From a checkpoint of a small mixture-of-experts model trained on Wikipedia.
Size: 11 layers, vocabulary 32000, 82.7M parameters.
Experts: 16 experts in each of 10 layers, 1 pick a token, a softmax router, a shared expert of 384 neurons.
Below are experts of layer 4 (counted from 0) of a mixture-of-experts language model. Rows are named router (the router's row for the expert), gate (a neuron's input weights, with its number), up (a neuron's input weights, with its number) and show model dimensions 0-127. Each number is 50 + 15 x the weight over its row's rms, rounded and kept within 0 to 99.
After each expert's rows: a language model's description of what the expert responds to. This comes from a sample of Wikipedia text that the model never trained on.

# expert 6
router:56 62 57 90 41 33 96 60 47 66 42 54 58 92 66 41 62 34 50 33 47 24 54 37 40 59 62 42 56 53 34 64 34 50 43 41 34 65 28 31 55 75 27 46 30 63 58 51 52 52 56 83 46 19 61 22 46 40 58 51 55 31 50 39 41 38 79 32 58 59 70 37 53 43 65 20 18 55 29 60 66 28 46 62 49 57 82 53 62 81 56 41 55 44 49 52 39 22 47 54 36 31 80 43 57 59 48 49 35 41 74 55 51 19 51 40 47 45 49 90 51 52 64 71 70 74 39 19
gate0:55 57 70 43 41 37 23 72 44 79 66 37 65 65 53 45 41 69 85 23 50 32 52 64 63 41 57 40 52 62 58 40 55 57 30 54 40 50 60 40 61 58 41 43 62 57 55 90 25 60 73 59 26 63 52 40 69 53 46 80 62 43 76 41 50 82 38 74 67 67 34 70 44 53 50 70 18 42 40 68 59 49 45 42 73 50 45 38 37 61 33 27 55 38 58 32 39 49 35 68 66 24 76 60 38 33 46 48 34 71 64 25 34 67 42 53 65 88 74 39 64 46 30 39 73 42 62 43
up0:35 61 34 54 55 62 44 55 24 45 54 51 55 09 40 61 43 21 49 52 75 40 43 48 65 37 50 41 46 41 63 46 40 43 64 36 57 66 32 74 73 67 51 28 42 25 19 38 38 41 68 62 50 62 39 74 64 52 30 68 18 47 60 35 55 55 78 69 44 32 62 47 56 64 35 70 50 25 33 52 47 15 70 12 40 27 85 46 48 20 47 40 65 11 38 50 20 54 36 73 70 55 44 60 29 75 32 48 19 70 56 44 39 45 48 27 69 56 58 37 57 52 72 70 58 58 39 56
It responds to: Section headings and markup

# expert 10
router:44 42 21 28 61 68 44 69 55 32 63 47 46 44 33 47 50 54 38 52 52 41 58 58 27 39 27 51 60 65 64 30 48 51 22 23 46 57 45 48 50 22 47 47 93 38 49 40 71 54 22 40 53 54 43 45 71 43 15 66 51 67 53 49 46 60 26 47 32 67 29 57 86 65 49 38 56 77 49 81 61 51 43 53 59 55 36 59 66 28 44 68 74 62 82 69 22 54 50 71 98 34 36 45 70 51 59 20 40 24 40 50 56 56 49 39 31 56 60 57 51 30 67 19 46 33 39 70
gate0:50 58 55 45 45 49 69 50 39 49 33 75 49 43 44 52 47 39 39 36 69 46 64 77 59 42 42 70 33 67 51 38 26 41 56 78 36 63 33 39 41 49 69 43 69 58 50 64 74 30 69 33 57 56 37 52 86 75 31 61 39 64 56 55 66 71 83 59 47 54 39 05 75 49 59 47 26 22 63 44 22 39 35 31 58 40 41 66 64 38 71 49 44 72 59 23 00 84 65 59 58 70 55 43 60 46 39 52 35 54 63 45 58 77 54 25 66 44 44 52 21 40 49 42 71 42 34 41
up0:60 59 65 48 55 45 19 45 63 34 64 23 67 49 42 55 42 66 37 78 51 45 34 26 57 60 36 41 36 59 54 60 45 51 57 52 80 61 71 55 33 41 61 46 34 48 33 38 11 72 48 45 49 54 43 61 17 51 75 52 46 62 51 43 54 45 47 49 69 45 32 50 31 58 59 16 61 57 53 51 47 59 51 60 39 59 23 41 28 88 36 58 56 54 78 43 90 32 51 51 53 45 48 40 49 45 82 72 79 45 52 44 45 15 55 45 28 60 53 39 48 66 55 24 32 46 60 62
It responds to: Place-name completions

# expert 12
router:42 30 06 31 40 84 24 56 57 32 46 26 33 55 29 82 47 54 26 61 46 67 53 43 39 42 54 56 76 58 26 73 55 36 45 21 50 46 49 66 39 51 25 92 20 53 39 28 35 79 31 19 53 54 44 70 55 57 43 45 67 50 57 45 45 50 37 72 48 41 38 54 65 67 27 37 70 35 54 59 39 37 56 60 43 37 56 61 53 85 38 61 37 46 43 34 54 83 64 53 65 35 61 44 31 70 48 31 51 48 33 58 19 61 55 46 49 24 52 66 60 52 36 46 28 62 39 74
gate0:39 48 50 44 62 30 24 45 28 60 43 40 61 52 73 63 48 47 47 46 51 63 48 60 43 58 39 32 40 59 43 22 47 70 57 56 50 74 70 59 45 62 37 38 19 66 42 64 41 32 48 69 33 70 33 34 65 45 52 45 51 45 28 67 43 09 43 55 48 79 33 36 50 79 48 66 48 14 55 30 42 51 27 48 55 62 47 38 31 50 37 43 56 53 36 66 57 42 63 62 42 36 68 63 41 64 42 42 51 44 51 48 69 31 77 54 60 42 50 42 35 62 39 55 46 43 72 43
up0:50 50 23 60 51 37 45 66 69 49 44 39 54 56 65 49 49 74 54 82 37 56 33 41 46 54 35 67 32 69 50 45 36 73 71 57 50 96 83 71 40 58 35 55 31 56 52 43 26 83 16 40 44 41 60 49 56 20 69 53 58 29 30 64 51 46 72 62 69 47 25 69 47 26 63 69 33 38 42 56 43 39 56 51 47 48 72 36 44 58 66 14 45 55 58 58 53 47 66 74 47 43 59 60 51 71 62 74 53 56 79 74 66 33 62 47 97 62 40 32 11 87 55 44 50 20 49 83
It responds to: South Asian name pieces

# expert 13
router:51 37 49 50 51 72 51 52 48 58 69 47 46 32 61 53 71 20 66 53 46 33 45 26 73 57 35 61 61 71 42 49 50 61 37 27 59 50 28 19 50 47 48 48 95 22 26 70 48 42 28 38 40 59 65 28 48 61 36 41 72 46 40 58 46 40 28 58 50 53 46 76 47 50 46 51 80 47 47 47 60 69 38 36 52 60 89 80 35 77 64 64 40 45 50 68 63 38 46 28 36 53 54 53 56 45 72 39 72 20 48 26 65 95 75 64 35 86 39 22 62 53 60 60 59 51 64 46
gate0:48 47 44 47 49 43 53 35 84 31 51 43 75 56 43 85 36 22 58 66 37 59 31 47 38 63 65 52 33 14 43 58 46 30 53 54 26 65 47 51 30 59 46 45 31 35 34 36 21 77 29 50 37 53 40 55 41 51 53 37 47 41 69 43 53 32 55 78 69 26 71 62 61 29 31 52 24 63 45 78 48 68 61 37 47 28 30 45 65 50 63 40 35 44 19 43 28 61 44 68 42 59 57 39 47 68 61 45 51 59 54 40 55 35 54 68 63 40 62 29 59 60 54 71 64 74 61 71
up0:56 50 69 67 49 29 46 54 46 47 55 50 73 62 33 16 37 62 54 12 36 51 37 35 39 74 48 69 66 55 28 56 41 72 54 72 71 41 62 54 65 52 34 36 54 74 71 66 50 75 69 47 63 50 64 61 74 49 77 56 38 42 46 52 26 36 79 80 67 59 44 47 47 41 83 34 33 52 53 50 58 32 83 48 46 73 46 60 42 37 49 50 52 45 71 60 45 70 62 30 47 46 37 24 12 51 60 35 28 44 65 33 72 37 51 36 74 66 45 52 41 49 48 52 61 51 76 48
It responds to: Mid-word pieces

# expert 0
router:49 32 69 28 54 64 33 74 47 19 57 35 51 45 34 82 44 44 46 82 44 51 33 70 77 49 18 35 47 35 56 13 45 61 48 17 46 35 84 56 49 18 57 84 51 73 43 40 60 44 24 54 62 42 40 36 34 36 55 48 55 69 44 57 59 40 48 61 63 67 39 53 50 24 41 40 61 48 69 52 50 44 72 59 47 44 61 71 49 20 42 22 69 36 57 47 47 57 47 24 27 46 35 70 68 38 39 59 54 29 76 52 67 70 35 32 39 30 75 68 50 57 54 68 26 53 76 80
gate0:52 75 22 35 44 41 45 56 25 58 72 33 55 60 62 67 54 60 30 43 45 32 53 42 39 56 59 63 49 46 27 69 34 64 33 39 53 25 65 63 31 52 52 57 62 67 35 02 50 60 55 39 52 53 48 51 52 31 59 54 51 22 58 59 46 38 30 22 55 46 74 41 50 45 46 22 78 59 49 61 33 41 56 52 78 41 44 48 60 74 68 31 52 44 49 50 52 65 93 61 87 51 46 60 59 49 35 55 50 66 60 49 41 50 52 33 44 42 57 67 56 94 42 33 53 50 53 57
up0:62 45 49 40 51 60 35 46 55 32 48 39 33 62 38 61 44 65 56 51 24 91 59 40 51 54 62 59 38 22 61 44 71 53 55 49 60 48 62 52 63 45 58 49 52 39 61 31 51 66 60 35 45 39 28 44 63 82 64 25 35 78 61 46 25 57 53 56 20 43 49 46 81 51 49 40 46 56 62 66 41 59 46 61 38 56 52 58 37 58 68 21 41 41 43 68 28 69 44 38 50 69 33 48 36 34 72 53 38 44 50 45 70 36 23 46 51 48 65 58 35 59 30 50 43 48 51 79
It responds to: Capitalized name initials

# expert 2
router:54 34 83 31 82 42 20 24 39 58 56 35 54 24 56 67 62 49 72 39 61 61 46 33 58 72 62 68 56 30 73 51 60 22 58 58 73 29 44 63 53 52 50 19 40 52 52 43 49 43 54 53 81 60 29 43 50 54 64 53 41 56 42 39 48 64 79 32 53 52 48 46 15 60 48 63 11 55 42 51 32 73 37 41 34 50 41 29 59 39 21 46 49 42 22 51 77 55 21 72 64 55 35 56 65 58 28 59 59 74 33 55 53 14 32 70 46 64 66 43 41 62 42 52 42 46 50 39
gate0:43 27 67 45 80 31 36 24 50 66 45 60 44 47 82 21 50 28 65 63 21 34 45 48 76 58 34 15 64 63 51 37 31 33 64 52 84 33 39 44 33 53 45 57 51 46 45 64 52 52 52 45 31 39 57 33 39 29 56 59 56 21 57 81 46 39 63 47 68 53 37 54 44 44 49 46 52 56 32 35 53 42 40 56 42 38 53 56 38 48 38 50 55 37 39 30 78 45 51 19 31 51 49 29 81 44 41 50 32 16 34 39 26 65 49 52 55 54 45 32 46 55 45 45 57 81 61 31
up0:66 46 70 40 58 47 48 57 45 33 39 51 32 52 55 50 37 50 32 39 87 61 68 38 63 40 39 54 48 53 60 63 31 57 48 32 36 42 60 77 64 62 25 69 62 57 64 62 55 26 75 40 68 46 32 57 36 60 56 36 51 34 49 56 72 46 45 54 68 43 56 44 75 71 74 45 61 52 62 30 16 26 28 36 57 30 54 31 42 75 50 49 32 47 31 39 39 84 53 30 56 32 67 32 49 44 47 45 54 39 46 48 27 23 53 52 47 18 46 48 63 38 62 26 58 21 50 55
It responds to: Mid-word fragments and line breaks

# expert 7
router:48 47 56 46 54 38 69 49 38 40 48 62 53 71 51 79 32 32 39 39 30 40 62 38 48 38 76 44 53 56 41 79 68 47 42 72 33 31 63 92 57 33 35 63 52 34 55 42 46 68 79 34 39 49 67 51 45 19 40 62 56 36 74 40 52 50 66 94 56 61 66 52 76 24 04 64 31 56 60 50 57 49 57 46 57 44 36 46 37 50 55 67 45 62 34 56 42 55 44 52 10 43 57 26 54 21 62 45 55 61 44 54 64 79 43 33 53 50 21 48 37 54 42 42 48 43 32 22
gate0:42 71 21 60 56 48 27 44 28 51 47 52 52 41 41 48 51 49 49 59 68 68 57 48 35 17 28 42 40 37 44 46 43 58 31 46 25 52 43 58 63 37 66 40 31 64 67 48 38 67 49 25 60 61 47 41 09 55 64 39 28 67 73 40 40 22 44 72 51 58 71 55 48 73 72 56 47 61 35 50 63 40 40 46 50 35 28 62 45 38 85 43 53 40 32 43 41 57 42 25 56 85 03 77 39 43 87 52 57 65 74 44 52 49 40 47 74 49 58 48 46 86 33 41 45 24 45 53
up0:45 54 47 64 46 52 57 52 69 51 53 32 46 44 29 63 41 48 12 70 73 31 27 51 46 58 39 59 26 51 42 49 25 70 58 32 48 34 42 39 36 44 33 62 44 29 23 49 87 30 47 71 38 41 26 45 45 56 81 53 44 46 27 43 35 48 62 62 73 20 57 40 51 54 34 55 52 26 43 45 70 56 45 34 45 58 68 89 56 55 30 36 65 66 37 71 31 19 46 49 22 40 63 47 50 36 50 30 41 28 34 67 52 47 53 41 35 57 76 50 68 42 63 45 32 85 56 51
It responds to: Table numbers and demographics

# expert 3
router:53 70 37 55 48 26 36 40 64 66 40 65 71 54 51 47 50 43 57 29 53 57 48 52 40 48 37 72 32 90 53 31 29 49 69 37 82 52 33 67 45 46 62 45 41 67 56 57 71 30 42 70 39 70 56 46 41 63 74 44 37 34 46 36 69 30 64 35 63 53 49 25 51 61 70 47 63 56 42 35 58 51 41 45 29 55 59 53 63 63 64 57 53 39 60 46 37 36 57 37 57 77 29 75 57 58 34 74 32 74 49 68 42 61 40 36 50 35 56 49 46 47 42 35 62 29 54 58
gate0:39 26 66 47 23 66 78 34 46 53 27 46 37 69 19 43 65 53 45 78 43 35 45 34 21 25 34 37 56 56 52 76 53 16 52 47 51 59 78 44 81 29 48 43 55 27 48 53 58 26 51 43 12 53 08 58 56 60 61 34 54 58 58 41 45 42 50 23 50 56 70 39 34 27 38 53 48 48 58 53 40 50 56 47 43 54 48 48 52 66 61 44 56 66 46 74 43 37 35 75 65 59 37 41 59 34 54 58 74 54 19 66 66 21 49 47 64 51 70 44 59 44 45 35 43 47 19 46
up0:52 54 63 39 74 48 25 33 48 55 54 38 51 46 63 31 46 55 40 23 52 57 52 40 54 49 24 42 35 51 24 57 66 41 59 67 31 54 64 60 36 73 72 49 74 42 76 59 51 72 61 37 65 59 72 28 40 35 61 50 72 47 25 66 68 63 56 44 60 42 46 48 60 39 49 57 62 49 71 49 43 56 76 46 63 73 50 50 64 58 46 35 40 52 37 50 47 29 62 56 46 79 57 52 56 49 61 52 29 49 65 42 52 40 54 43 40 47 37 68 35 29 64 41 50 37 59 28
It responds to: Articles and title words